Experts of a small language model.
Size: width 192, vocabulary 32000.
Below are experts of layer 7 (counted from 0) of a mixture-of-experts language model. Rows are named router (the router's row for the expert) and show model dimensions 0-191. Each number is 128 + 32 x the weight over its row's rms, rounded and kept within 0 to 255.
After each expert's rows: "mostly gets" lists some tokens that are sent to it at least half of the time. This comes from a sample of Wikipedia text that the model never trained on.

# expert 20
router [167 113 118 153 125 173  95 186 172 171 175  51 116 114 116 154 137 171 107 139 136 103 134 104 149 126 137  74  75 106 119 176 151 134 142 119 141 178 132 127 133  88  84 101 160 120  99 115  88 165 131 112 200 106  72 107  62  99  94  88 189  92 167 112 103 160 156 121 150 120  56 114 103 156 115 167 138 130 163 114 131 168  95  69 142 150 148 150 154 147  47 115 145 106  95 106 173 117 131 171 130 158 208  85 127 163 154 113 229 155 154 157  83 132 120 179 135 136 120  62 126 135 171 107 150 131 129 166 135 100 141 185  96 183 120 131 122 174 161 135 108 174 107 107 133 153 154 183 186 142  91 125 147 146 145 111 166 141  77  73 154 156  89 116  87 107 168  83 152 141 140 143 137 165 159 116 143 139 148 137 120 106 122 128  97  93 139 107 112  87 118 108]
mostly gets: " at", " Los", " Venue", " Haleakal", " Dam", " will"

# expert 7
router [186 139 134 111 143 154 110 155 187 134 149 119  71  86 125  92 134 159 126 137 117 141 136 107 129 105 116 136 152 125  99 130 114 103 128  94 124 167 187 132 145 119 143 152 132 134  92 114 136 212  91 180 180 102  94 106 148  97 100  98 116 106 158  87  94 151 192  96 133 139 139 114 109 123 219 173 156 153 137 108  85 144 106 114 160 104 113 151  98 147 147 156  96  87 134  64 115 127 114 139  92 173 174  57 141 165 115 163 122 107 111 172 109  99 145 201 132 111 158 149 114  87 123 141 158 108  93  91 150  83 149 132 151 143 178 137 155 136 139 119  67 183 131 165 126 147 143 164 118 128 127 119 126  93 128  92 149 135 117  45 160 111  92 130 144 110 168  98 119 144 108 134 181 179 153 149 125 134  32 201  72 126  43  93  81  99 110  98  75 172 166  87]
mostly gets: " within", "For", " Coordinates", " Places", " For", " located"

# expert 5
router [137 109 102 183 129 131 135 222 114 135 134 111  84 113 132 160  70 145 111 161 152 185 145 164 102 116 122 172 110 101 102 176 139 114 114 118 116 156 149 124  66 152 117  97 143 128  61 102 134 182 117 112 114 118  97  82 173 114  99 110 199 110 107 102  99 171 140  81 198  97  87 119 177 143 153 147 161 139 108 118 107 122 167 144 121 130  49 124 127 120  67 185 129 118 112 152  96 133 138 181 161 170 183 137 152  87 133 133 162 115 107 100 135 180 103 142 134 130  70  44 106 109 165 163 157 127 134 128 101 148 104 106 159 127 142  95 163 164 128 148  79 119  64 173 132 156  80 122 132 173  83 111 115  83 207  98 123 149 106 136 143 103 156 129 100  88 170 144 127 172 111 103 183  86 172 119 113 141 106 133 168 153 112  62 141  68 170 111 105 135 127  85]
mostly gets: " Mid", " open", " across", " Main", " available", " outside"

# expert 42
router [117  92 117 131 113 182 117 181 170 128 157 159 128 117 113 183 148 171  83 152 182 116 120 130 138 113  65 174 141  87 107 167 118 137 188  57 101 151 184  82 140 145 134  96 167 187  88 102  91 157 158 174 136  81  97 113 193 173 174 131 140 103 100 108 109 166 125 124 151 130  80 148 183 163 180 165 156 159 117  92 138 154 183 105 148  86  98 129 138 175 154 122 156  93  89  69 164 101  81 147 100 148 130  60 136 143 148 149  94  98  93 108 112  98 128 131 149  92 104 147  98 111 114 139 160 160  75  79 156 111 129 136 165 117 197 123 128 151 135 122  85 142  67 122 104 132  83  96 160 182  92 143 127 130 121 119 158  91  79  96 177 108 161 132 145 104 168 112 122 161 143 101  97 108 120 113 173 174 105 159 116 145  81 158  72 126  61 107  92 161 120 107]
mostly gets: " took", " won", " led", " described", " wrote", " designed"

# expert 10
router [158  63 118 117  93 108 144 186 175 155 120 171  91 123 128 108 120 132 140 152 116 134  89 169 120 161 111 149  67  86  78 148 131 167  77 107 169 143 148 125 129  77 109 123 135 214 107  86  96 112 128 166 149 121 128 156 154 112 107 169 185 141 167 121 120 172 162  80 148 183  64 116  91 141 156 111 202 123  94  89 151 103 143 113 117  76 139  91 100 119  99  91 112 118 135 166 158 118  97 149  87 127 120  56 174 115 101 171 106  73 119 125 131 142 106 152 141  92 135 102  88 123 166 172 131 100 116 174 110  51  92 135 184 174 112 153  96 165 148 125 157 140 144 172 107 177 141  99 150 161  91 118 156 163 103  31 121 118 155 146 125 152 182  66 150 130 140 128 122 109 181 121 134 131 130 103  96 142 112 153  76 200  96 152 161 118 161 151  96 110 133  86]
mostly gets: " Act", " Council", " Party", " Championships", " Center", " Cup"

# expert 2
router [152 161 119  81 113 169  73  92 137 155 169 110  85  92 117 189  97 178 164 128 192 123 103 150  94 151  93 125 103 162 128 210 122 152 165 119 118 121 146 119 139  85 151 139 133 185  93 160 134 190 124 120 116  64  89 125  74  89 122 122 143 126 133  88 106 129 101 125  98  82 166 161 139 138 164 153 186 149  90  91  85 170 128 189 171  61 131 122 128 127  97 110 111  78 125 117 139  80 175 132  89 141 163 115 127 171 147 174 104 145 122 139 141 119 118 156  98 111 137 155  91 105 158 149 157 113 123  77 147 126 161  95 125 164 182 102  64 129 127 126  85 121 143 135 141 142 142 167 123 117  67 136  77 103 161  86 146 147 112  41 201  83 133 129  72 100 128  89  84 134 104 142 161  87 106 127 115 108 119 145 111 116 102 114 106 120 139  44 171 136 164  55]
mostly gets: "On", "In", "He", "While", "An", "="

# expert 3
router [135 143  98 101  84 121 111 177 147 174 141  84  96 123 119 161  75 147 166 143 138  77 139  98 148 155  98 100 111  70 113 197 115 164 163 132 115  40 143 163 159  94 146 134 117 153 126 132  89 130 169 192 122 139  93 123 106 135 135 185 120 123 117 102  71 158 156 192  78 101 153 187 165 132 132 166 168 166  92 113 177 164 181 157 128 127 101 166 107 111  52 144  74 119 110 135 151 117 162 117 117 156 111  60 150 128 146 177  98 158 170  99 176 129 102 138 151  69  79 121  80 133 129 131 114 123 157 121  91 123 120  94 179 151 156  97  61 143 161 121 134 125 159 164  67 145 111 151 153  72  74 139 147 144 116 108 161 107  61  63 133 123 105 131 108  88 147 125 120 147 136 131 119 104 171 131 123 133 103 190 153 160  61 146  64 145 152 142 156 130 115  95]
mostly gets: " member", " members", " former", " including", " Chairman", " President"

# expert 38
router [148  92 159 181 136 136 128  95 121 152 145 116  55 125 119 113 105 140 160 143 190  89  97 155 102 141  96 123  79 101 106 162 149 140  98 109  83 126 128 129  66 150 118 159 152 178 136 132 109 204  89 192  90  85  68 138  83  90 130 143 154  91 164 102 102 121 119 104 127  95  83  94 103 115 137 135 144 158 158  81 144 145 128 185 162 102 114 192 107 140 120  94 126  46 134 182 130 118 163  96 118 169 151 113  99 141 142 193 138  51 135  90 143 117 168 148 153 121 126 135  48  86 179  99 149  95 123 128  62 105 143 210 174 201 116 134 100 117 156 158 113 121 113 189 120 170 105 155 131 127 120 127 146 107 142  70 111 165 102 107 161 164 201 134 110 139 168 153 122 143 181 115 162 138 171 126 140 100 124 146 132 139 117 153 161 106 113  97 108  93  93  90]
mostly gets: " States", " South", " North", " York", " East", " France"

# expert 26
router [169 151 134 122 101 111  91 135 217 148 126 161  88 110  63  89 132 155 198 139 107 131 113  87 133 169  92  94 110 157  86 112 121 123 116 156 140  95 193 186 129 133 116 111 153 139 133 106  99 196 169 132 124 155  74  97 152 128 116 118 144 128 122 134 127 185 187 125 135 189 125 135 144 162 210 112 163 172  74 130  76 202 120 145 160 152  81 105 100 105 124 103 121  78 118 131 160 153 106 157 135 191 135  85 127 142  67 159 150  98 119 162  97 146 139 188 136  90 117 128  80 107 163 132 153 101 121  66 100 149 112 168 136 157 153 110  79 106 121 152 129 152 105 142 119 141  79 176 105 161 119 122 115 133 128  80 151 156 120  89 179 138  99 102 119  94 133  76  99 167 123  89 193  91 140 205 128 134  77 193 113 175 121 133  97  97 146 107 111 135 103  92]
mostly gets: " Genus", " classification", " Location", "Scientific", "Species", "hylum"

# expert 19
router [156  94 137 201 112 133 148 166 134 149 117 107  78 135  79 106 107 128 120 143 151 139 122 197 148 112 113 112 113  95  77 144  81 138  77  95 163 144 145 132 100 117  98 109 193 155 105 162  79 123  92 191 123  76 134 156 147 101 163  91 179  96 176 101 109 124 135 103  76 101 105 101  84 109 140 147 178 131 138  93 142 200 139 119 155  51 135 132  44 117 117 107 107  78  62  98 138 116 151 136  77 112 138 136 146 162 107 195 120  94 127 153 124  95 109 147 155 110 147 117  80  93 165 127 147  83 112 191 114  56 124 130 161 179 171  95  51 126 154 125 163 118 110 124 146 150 117 166 205 184  91 139 151 132 138 134 121 157  99  88 131 160 134  76 138 133 136  98  77 118 154 130 118 149 167 132 126 127  77 127  96 146  60 157 137 114  69 139 112 116 141  89]
mostly gets: " States", " US", " Army", " York", " Association", " DF"

# expert 22
router [132  99 143 166 123 123 140 107 181 145 200 152 114 132 153 117 143 127 141 144 130 157 100 127 120 130 168 102  77 102  83 185 101 123  89 105 129 171  98 135 158 178 144 147 163 150 118 145 133 108 178 151 181 107  50 107 158  88  81 147 169  56 123 119 101 145 192 114 152  57 114 111 146 122 100 132 122 164 126 146  88 169 122 163 106 111 105 163 111 215 126 118 155  97 122 170 173 142 194 112 131 154 205 104 158  91 118 136 122  89 160  86 111 176  68 144 160 135  94 158 126 115 195  95 186 123  93 102 140  92 139 157 171 161  93 131 154 144 153 207 110 125  96 129 170 142 160 170 112  88  69 111 128  62 114  96 150 157 107  98 117 111 147  96  97 103 187 148 100 129 135 123 169 116 123 134 103 144 109 122 207 120 105 175 140 105 156 152 155 118 141  83]
mostly gets: "mor", "General", "ur", " general", " regular", " able"

# expert 15
router [175 103 131  89  98 140 112 160 104 231 126 142 125 106 174 135 126 152 106 159 131 143 107 141  94 151 156 124  93 114  91 174 101 186 184 143 137  89 127  48 117  84 111 131 183 130  81  90  92 173 146 126 141 107 140 139 179 195 135 188 121 113 133 145  89 172 170 150 124 117  76  88 144 138 137 123 158  99 104 142 138 201 104  84 108  98  80 116 101 160  84 133 112 118  68 135 131 112 138 144 114 123  66  48 119 139 156 119 120 101 116  84  91 162 137 161 154 124  92 128  92  57 135 148 139  97  95 122 143 173 121 167 145 149 167 137 124 127  95 133 126 102 118 142  92 130  97 112 181 204  78 125 107 124 152  85 111  78 101  80 141 117 135  62 103 101 124 115 123 176 112 139 132  92 160 109 124 160 130 184 170 200 109 141 109 138 142  54 174 147 117  99]
mostly gets: " by", " Sir", " with", " By", " With", " Episode"

# expert 18
router [134 110  88  98  85 132 138 146 135 163 223 150  79 121 177 161 159 225 148 149 161 149 129 125 110 164  92 123  61 109 116 166 111 139 127 106 111 134 108 116 122 168 168 166 125 177  99 121  94 166 180 107 213  81  96  91 115 104  93 143 196  47 139  85  84 177 111  89 152 114 104 132 146 132 154 152 117 166 128 143  83 156 105 165 137 115 121 186 127 162 102 109 168 109 114 147 106 154 140 115 106 220 157 115 115 158 111 118 168 110 119 120 144 118 114 125  84 126 125 145 121 132 184 143 163 178  72  65 118  89 124 136 124 147 146  62 156 116 139 164 120 158 118 155 119 162 140 186 124 160 125 134  82 121 142 101 142 140 118 116 163 140 212 108 110  76 151 145 107 131 136 116 122  92 187 100 146 125 112 127 207 152 103 106  81 143 118 125 163  97 131  84]
mostly gets: "An", " associated", " interest", " traditional", " common", " influence"

# expert 12
router [174 106  53  97  62 134 156 146 130 137 145  79 141 133 100 111 156 173 124 131  73 135  97 110  93 133 108 129 132  78  77 181 118 147 105 143 149 145 202 124 162  94  75 150 164 156  78 193 129 162 155 195  98 114 116 153 137 153 124 164 131  83 115 116 133 180 147 118  60 123  77 129 154 214 162 111 144 157 107 157  97 147 145 133  86 141 134 158 131 125  87  78  89 131 107 170 104 148 143 213 178 148 159  98 124 129 104 133 133  98  86 180 107 187  79 137 141  91 113 138  88 101 178 118 145  87 141  93 117  59 115 139 118 147 146 116 132 175 118 154  83 124  89 118 133 154 118 108 147 131 117  90 168 115 128 116 107 193 114 101 173 120 143 121  92 115 139  48 133 178 180 145 128 147 161 147 139 110 109 162 137  73 114 135  69  82  97  91 110 148 144 102]
mostly gets: " Johnson", " Brown", " Smith", " his", " Taylor", " Jackson"

# expert 29
router [155 123 103 128 102 149 145 125 143 140 161  76 115 113 162 115  97 154 141 143 157 165 119  99 119 134  86 118  93 100 105 227 103 162  84 139  86 125 141 134 133  81 158 138 199 127  64 137  78 145 140 135 179  71  54 130  81 118 128 169 167  59 112  78 159 106 138 135  79  61 120 157 109 172 109 131 185 196  83 125 138 176 148 202 119  79 141 118 131 154  60 102 108 147 105  95 110 149 156 141 138 126 117  79 148 172 147 116 113 143 138 114 157 121  90  81 119 120 112 129  85  72 143 161 168 165 197  69 129 133 107  99 131 162 162 114  91 159 109 158 104  94 106 120 160 146 146 181  97 138  67 124 106 109 107 109 129 154 130 115 140  60 109  65  54 131 137  73 109 150 116 137 178 110 162 103 145 101 132 125 136 144 130 169  97 151 148 125 149 124 153 128]
mostly gets: "----", " she", " 2–0", " 6–3", "He", " co"

# expert 28
router [172 122 149  70  84 131 123 163 131 155 134 114  79 108 137 109 107  98 140 163  98 147 132 113 119 178  89 115 114 143 117 174 120 209 140 109 137 122 111 136 139 112  81  98 191 185 119 119  95 160 107 165 187 103 101 114 160 135 119 115 201 126 143  94  93 143 128 126  83 139 136 114 120 143 169 175 135 210 112 173  86 145 142 103 163 117 121 134 134 123 126 123 156 153  74  39 129  84 123 136  93 199 115 105 118 172 149 191 107 133 115 135  65  86 120 172 103  91  68 111  97  96 182 167 143  94 121 137 184  85 146 126 148 170 187 142  83 154 140 143  92 136 121 157 130 152 125  98 131 149 104  97  76 176 147  98 154 177 121 124 154 128  62 111  93 131 172  63  69 117 157 112 174 104 147 153 163 141 122 171 147 155  54 122 141 168 159  96 123 130  91 110]
mostly gets: " film", " album", " song", " species", " game", " video"

# expert 32
router [127 103  77 177  96 185  84 119  97 131 132  76 109  95 108 161 169 183 122 163 144 160 136 164 150  73  80  91 122 104 112 188 130 156 122  84 158 122 146 119 119 132 140 140 174 191  55 141 116 100 134 126 118  73 151 168 136 148 139 161 175  87 206 129 132 142 131 136  89 143 115 109 102 152 167 136 185 214  64 116 121 168  90 101 123  67  97  76 133  69  91 135 110 106 113 111 123  89  82  95 141 116 124  82 135 177 131 150 129 114 136 133 175 138  84 136 143 104  67 128 121  64 185 134 146 118 140 131 155 133 135 116 141 173 222 144 101 138 158 147 127 129 115 119 128 134 135 170 143 167 122 163 146 156 155 103 166  96  94  68 130 149 134  73 152  81 119  93 128 153 126 160 127  77 142 170 122 142 179 111 111 175  88 150 103  91 145  79 115  80 126 104]
mostly gets: " Died", " After", "See", " The", " According", " However"

# expert 33
router [198  93 103 171  86 109 193 143 191 154 175 106 114 157 175  75 122 138 137 161 124 122  50 129 106 138 175 157 133  63  81 146 110 168 132 149 171 189 159  95 129 124 107 158 155 182 119 136 110 139 114 179 135 108 119 155 145 143 116 109 114  99  89  58  89 186 137  71 103 163  97 153  88 156 143 161 175 171 130 104 114 162 115 116  77  95 128 106 110 183  87 124 136 124 109 166  79 141 164 127 113 137 174  64 137 134  90 157 112 103 150 134 116 162 107 142 119 135 155 118 136 119 167 134 135 142 110 142 148  95  90  95 120 204 105 171 135 132 172 159 139 150 142 100 171 181 143 120 130 143  83  91 122 130 111  86 129 213  96  81 134 121 163  36 113 170 169  91  99 134 137 116 117 132 180 140 127  83  90 115 180 149 109 134 126 145 136 163 147 127 142  66]
mostly gets: " College", " Best", " University", " Association", " Academy", " Institute"

# expert 24
router [167 127 105 120 192 142  89 145 202 164 177 101 148  70 128 138 142 162 193 151 166  68 107  80  82 166 117  70 134 115  75 143 140 121 130 176 106 128  81 152 183 101  88 159 126 120 148 128 105 165 140 138 176 143 103 114 112 148 117 146 135  95 135 106  90 180 185 149 137 109 120 149 117 110 126 129 141 192 116 139 100 157 138 143 141 118 130 121 165 147  81 159 149 157 104 178 193 154 102 144 141 124 205 107 154 101 106 160 128 121 112 145 116 146 114 186 169 127 100 147 102 107 163 145 155 143  92  77 144 116  93 156 154 142  83 125  54 149 177 151  83 150  86 138 112 141  96 143  91  90  81 129 150  77 142  60 157 106 112  76 167 124 138  90 149  83 115  96 142 132 170  75 210 138 148 195 144 145 104 149 151  96 131 201 109 109 165 109 169 117 106 108]
mostly gets: " ±%", " Mc", " back", " part", " Stage", " well"

# expert 31
router [156 129  93 118 129 196 103 138 112 136 148  96  97 115  85 114 116 128 112 123  89 106 149 123 124 105 107 122 128 130 105 201 116 198 122  93 188  76 130 132  95 135 104  94 149 124  87  94 160 148 143 135 130  88 125 135 130 193 116 147 229  99 129 142 171 157 137 118 145 127  90 125 159 181 162 146 179 160  79 148  82 151 136 111  79  57  90 105 146 150 101 110 131 146  94  92  96 118 105 167  93 134 145 118 158 206 105 197  88 127 141 154 153 113 127 152 137  74  90 164  74  44 141 122 135 127 157 129 129 122 107 133 178 177 187 147 109 107 185 140 151 124  59  98 132 129 126 166 146 154 118 168 110 169 140  84 162 109 111  81 148 152  98  59 116  77 148 102  97 147  88 181 153 103 133 162 115 130 131 179 162  93 104 123 160 158 152  95 119  82  80 101]
mostly gets: "=", " This", "See", "Species", "The", " The"

# expert 45
router [150 112 106 176 103 141 131 125 200 151 141  58 139 120 112 120 111 166 146 145 180 133  99 114 141  79  79 182 158  92 102 173 139 190  91 105 157 175 142 154  90 155 176  82 157 177  91 153 104 169  83 149 120 137  71  97 171 154 128 127 151  58  92  82  93 193 105 129  95  69  77 133 127 101 145 123 161 137 136  81 156 152 144 140 109 153  77 128 109 112 120 126 112 115  95 121  91  72 113 157 137 187 193  94 135 143 138 119 191 135 151 148 104 129  57 109 118 123 152 120 153 124 151 128 151 140  90  88 155 127  96 108 115 199 131 107  96 187 130 172 146 159 106  97 116 149 101 169 118 156 119 138  97  70 126 115 142 127 146 111 180  76 170 127  91 126 122  84  77 171 143  98 116  80 153 115 164 138  99 120 114 165  68 167 129  68 107 123  66 120 107 120]
mostly gets: ")", " Born", " him", " them", "]", " MF"

# expert 35
router [154 133  67 140 158 135  72 149 152 169 178 130 125  85  97 123 109 182 163 161 139 118  90 173  79 156 163 122 170  85  75 161 108 162 114 159 125  80 133 118 114 100 116 115 162 182 101 127 102 167 123 177 118 159  69 111 117 128  58 196 151 107 148 101  48 153 156 120 111  91  92 148 188 135 156  97 129 146 176 174 137 138 162 124 176 133 135  88 173 106 133  77 128 133 132 130 158 140 134 149 165 151 158 114 157 137 137 114 124  82 147 124 107 131 128 146 128 147 104  55  97 123 123 108 149 130  91 153 116 124  94 136 154 169  98 162  71 149 189 158  38 109 103 149 139 166  87 118 153 151  87 120 146 147 138  97 130 146  49  93 163 160  92 134 118  68 151  95 150 151 158  79 174 176 161 185 176 142 143 117  81  91 133 153 146 100 135 104 150 151  99  71]
mostly gets: "kov", "ić", "ov", "ova", "worth", "heim"

# expert 8
router [130 118 111 178 124 194 100 137 113 150 175  84  97 132 105 146 160 119 111 184 117 168 133 206 126 134  99 126 154 101 108 182 125 137 125  97 120 151 114 100 131 176 153 114 168 184  98 128 122 119 133 100 129 154   3 161 155 138 120 121 204  77 138 115  80 120 197 142 168  44 156 130 161 135 173 117 159 205 158 131 106 174 166 151  96 141 107 114 122 125 124 134  93  85 139 143 148 162 103 129 151 152 153 135 111  99 152 131 153  80 117 148 110 140  90 122 145 121  69 125 120  77  97 128 181 129  93 167 106 112 117 170 172 121 139 149 126 152 108 166  94  96  68 104 130 143 134 167 131 114  96 132 164  84 188  95 130 126  70  82 122  87 150 151 155 159 149  93 150 139 141 109 174 106 118  94 150 101 155  88 189 161 118 121  94 106 184 115  75 124  88  69]
mostly gets: " returned", " Turnout", " opened", "ated", " ended", " lost"

# expert 0
router [152 138 110 142  95 166 140 119 169 159 185 127 105  83 156 163 106 137 131 154 116  98 149 130 123 165 120 123 141 101 117 185  93 164 141  89 122 107 129  91 128 143  89 163 127 188 133  70  79 150 126 120 126 111  97 191 164 113 151 200 194 110 178  98 127 150 219  66 109 114 146 157 170 129 182 130 150 188  84 126  71 184 132 119 149  87 130  98 126 103 107 109 134 139 129  94  81  94  86 152 104 122 142  77 134 162 171 115 113 103 182 119 153 109 100 145 120  67 123 101 124  98 164  75 139 115 119 123 117 108 128 130 150 160 106 117 141 141 191 138 120 126 152 182 153 146 142 162 116 112  74 151 186 148 154  71 150 145 127 121 120 142 161 118 104 117 213 108 105 150 121 151 146  88 184 108 165 147 174 125 151 182  86 108 141 115 207  96 147  65 157  65]
mostly gets: " death", "–19", " died", " 6–3", " killed", " social"

# expert 34
router [158 100 135  81 130 131  71 195 183 132 146  85 106  83 109 131 138 152 141 140  99 158 101 154 113 196 150 127 122 158 127 172  87 144 100 138 123 106 112  70 175 111 137 129 183 169 148 127 122 108  83 150 155 109 132 160 135 149 174 196 161  53 163 133  99 147 184 110 157 138  85  86 144 143 115 120 171 170  90 136  81 103 104  98 132 124 137 131 102 185  81 180 129 216  81 120 111 128 110 146 121 166  98  65 208 166  82 168 144 132  70 130 127 116 115 161 121 101  89 102 125 138 175 131 168 101 101 125 131  96 122 150 203 146 155 113 112 170 145 122  63 178 115 101 112 139 114 156 114 122  80  59 116 104 141  78 170 108 120 115 145 127  97 103 135 130 141 126  62 137 123 132 152 113 126 139 133 188  86 190 160 165  77 140 152 124  95 114 131 166 134 103]
mostly gets: " In", "At", " At", " via", " MPC", " at"

# expert 6
router [190 117  91 118  87 154 104 148 155 195 132 120 126 103 134 119  91 183 164 142 157 125 123 105  82 144 127 108 100  97  88 220 115 118 147 102 144 139 164  87 130 146 151 149 138 163  72 135  97 138 148  99  61 146  54 221 134 138 132 129 157 109 162 138 159 166 101 144 121 137 109 101 136 118 162  88 152 117 103  41  91 144 191 132 176 105  68 132 141 132 103 142 139 133 152 133 145 114 139 121 117 137 123  87 149 141  66 176 212 109 165 107  87 167 107 146 117 122 110 125  88 122 135 130 136 104 134 117  96 145 120 124 147 168 165  81 114 113 106 155  66 157  83 168 171 143 117 177 179 104  77 104  94 148 119 103 129 132 102  58 160 106 163 119 110  65 168  54 103 149 140  76  98  98 164 105 102  95 146 158 152 112 104 134 103  99 153  69 112 167 104 130]
mostly gets: " large", " 50", " 60", " ten", " largest", " 90"

# expert 44
router [136  78 133 171  85 161 112 133 171 145 103 132 113 113 122 161  93 220 137 149 100 166 143 105 123 131 137 125 123 111 120 208 136 167 109  87 146  59 168 139 144  86 126 132 184 182 105 148 120 173 122 151  86 186 152 118 163  97 114 147 156 123 187 113 135 138 124 119 112 124  80  49 129 156 153 161 176 164 145 146  78 143 116  97 121 109 121  94 139 115 106 170 155  71 152 122 121 152 132 113 150  99 150  63 111 195 115 126 111 102 146 117 151 154 152 167  96 102  86 134  90 126 125 109 171  70 137 101 137  86 149 166 157 210 163 126 125 164 102 131 126 153  40 157 107 133 144 167 154  96  89  91 140 146 114 126 143 148 105  72 153 116  73 132 165  52 125 105  99 188 171 101  77 127 169  79 101 124 186 174 124 131 135 151  87 100 139 101 126 155  96 119]
mostly gets: "\",", "),", ",", " (", " (18", " (5"

# expert 39
router [186 116 129 129 160 160  99 132 173 144 188  75 137  92 106 166 146 183 151 141 112  92  46  60 132 154 106 187 112  77 119 161 148 124 122 133 111 138  88 121 131  83 153 109 119 157  82 179 147 153 105 118 179  89  92 121  73 143  94 128 132 120 175  94 121 148 175 104 158 103 143 151 137 160 178 157 130 174 108  55  84 156 152 151 156  69 106 165 144 135 126  94  85 120 107 147  96  97 125 197 109 141 208  74 129 113 161 116 167 162 147 172 134 109 123 126 130 126 134  99 151  87 144 179 160 121 105  65 138 131 118 144 141 159 129 119 109 209 180 119 110 151 116 141 159 164 138 136 130  98  99 107 122  82 148  89 133 150 141  65 153 172 115 113 136 127 176  80 146  67 172 156 133 154 171 192 155 102 161 162 126  80 127  99 114 153 157  83 133 154 168 111]
mostly gets: "The", " These", " The", " capital", " Karl", " Rad"

# expert 46
router [135 126 101 145 114 133 181 138 196 164 156 131 114 141 134 144 101 177 163 162 182 121  86 106  78  95 147  99 121  36 101 185 119 131 142 163  87  87 148  93 131 105 138 188 165 138 130  94 151 134 127 175 152 165  98 122 143 124 133 154 101  58  66  98 111 151 120 122  82 144  83 152 114 139 202 167 155 183  82 136 113 145 134 141 115 111  77 147 116 111  97 171  92 124 114 147  51 108 138 119 149 158 179  27 134  83 136 172  90 100 112 132 135 118  51 148 102 141 109 116  68 134 169  69 134 147 141 107 116 161 103 114 128 160 136 146 139 165 165 197 108 113 177 100 134 138  91 168 109  92  96 130  98 112 109 117 153  82  95  93 166 105 170 116 103  95  78 132 127 148 149 134 165  87 150 132 129 164 176 161 184 161  71 107 112 126 113 121 132 129 107 118]
mostly gets: " only", " some", " not", " most", " more", " than"

# expert 11
router [152  70 142 188 168 119 115 176 184 132 164 105 116  95 163 115 141 152 118 176 119 135  84 112 123 151 152 170 121  87 103 173  84 150 101  85 102 152 106 108 131 145 118 150 144 174 145 122 107 114  99 132 168  72  81 156 140 106 106 132 136 104 157  88  82 155 232 135 106  52  94 191 147 144 100 130 188 189 172 123  83 175 175 166 121  86 147 158 109 159  94  70  75 140 141 102 131 153 140 122 148 158 172 111 153  85 137 125 154 123 123  95 132 149 102 112 160 138 118 161 139 105 174 117 155 147 117  53 108 121 129 148 106 154 117 117 187 171 101 145  69 151 136 110 147 164 191 128 134 183  73 133 201  59 123 112 157 121 124  91 102  99  95  99 116 147 165 129 115 187 157 144 123 111 130 117  97 104 110  99 172 174 104 155 132 100 129 127 132 136 165  70]
mostly gets: " dis", " worked", " join", " enter", " leave", "mma"

# expert 37
router [142 119 116 126 147 150  95 135 138 167 145  57  67 115 129 155 128 159 169 113 141 107  92  98 119 134  82 163  60  70  75 141 173 136 143  93 102 117 113 100 159 121  90 141 131 193  95 100  85 166  96 172 140  77 108 137 104 163  96 155 177  57 125 140  67 160 192 105 128 107  66 163  83 147 105  98 147 201 171 120 135 138 148  81 128 116 136 109 148 122 118  80  98 170 119 154 160 108 108 115 125 150 166  75 142 114 128 148 164  83 135 113 131 183  82 122 127 126 116  69 118 137 122 119 163 127  56 106  79 134  82 152 140 170  99 144  88 174 139 151 130 161 131 112  95 178 130 122 123 158 156 138 137  74  83  89 160  98 122  73 145 130 100  98 128 123 175  95 143 155 134 122 206 175 156 157 147 105 116  75 142 117 126 157  80  76 186 135  70 103 110 125]
mostly gets: " En", " en", "ius", "es", " There", "ens"

# expert 30
router [128 106 136 118 140 146 128 158 150 162 169 115 114  92  76 171 173 146 200 130 130  86 107  43  78 157  68 108 146 112  95 162 110 158  92 163  90 105  84 154 102 118 130 136 138 115 160 138  98 146 119 164 115 130  95 121 164 138 140 147 163 130 155 116  77 165 201 149 157 120 112  87 132 109 161 134 178 146 100 126  61 146 127 132 164 142  75 167 113  73 118 153 113 138 140 141 104 107 108 138  95 154 173  85  96  94 129 167 163  56  66 119 121 138 121 212  95 148  97 172  90 122 206  90 157  79 154 133 189 112  98 166 131 136 122 127  89 135 137 125  61 164 123 187 168 145 125 164 109 127 100 116 108 104 116  93 151 150 118  77 151  83 150 124 109 109 155 118 121 203  96 161 166 117 140 162 131 120 133 168 101 205 110 138  98  61 119 115 106 102 127  78]
mostly gets: " •", " between", "Early", "|", " James", " George"

# expert 1
router [146 140 131 185 158 142 130 157 130 178 144 140 116 128 132 110 140 184 160 154 142  94 120  87  85 142 155 168 133  68  72 190  48 141 136  84  96 141 120  84 166 168 180 163 161 147 128 102  94 148 134 170 122 140  72 178 147 107 123 119 146  49 145 117  68 140 115 142  69 146 143 109 118 121 145 118 130 204  91 108  86 189 142 149 167 109  67  98  90 153 145 144 126 130 129 160 101  89 167 113 115 146 174 105 161  91 106 141 162  60 132 121 149 157  51 107 120 115 133  87  97 125 143  98 114 148 179 146 111 128 136  92  92 160 166  99  91 168  74 206  96 210 149 159 125 162 136 186 136 126  81 156  84 144 128 113 153 159 122 102 155 119 136 106 106  78 153  77 135 136 162  88 145 106 165 153 148 142 114 109 156  96  91 135 155 136 105 100 114 108  96  98]
mostly gets: " one", " two", " million", " four", " few", " half"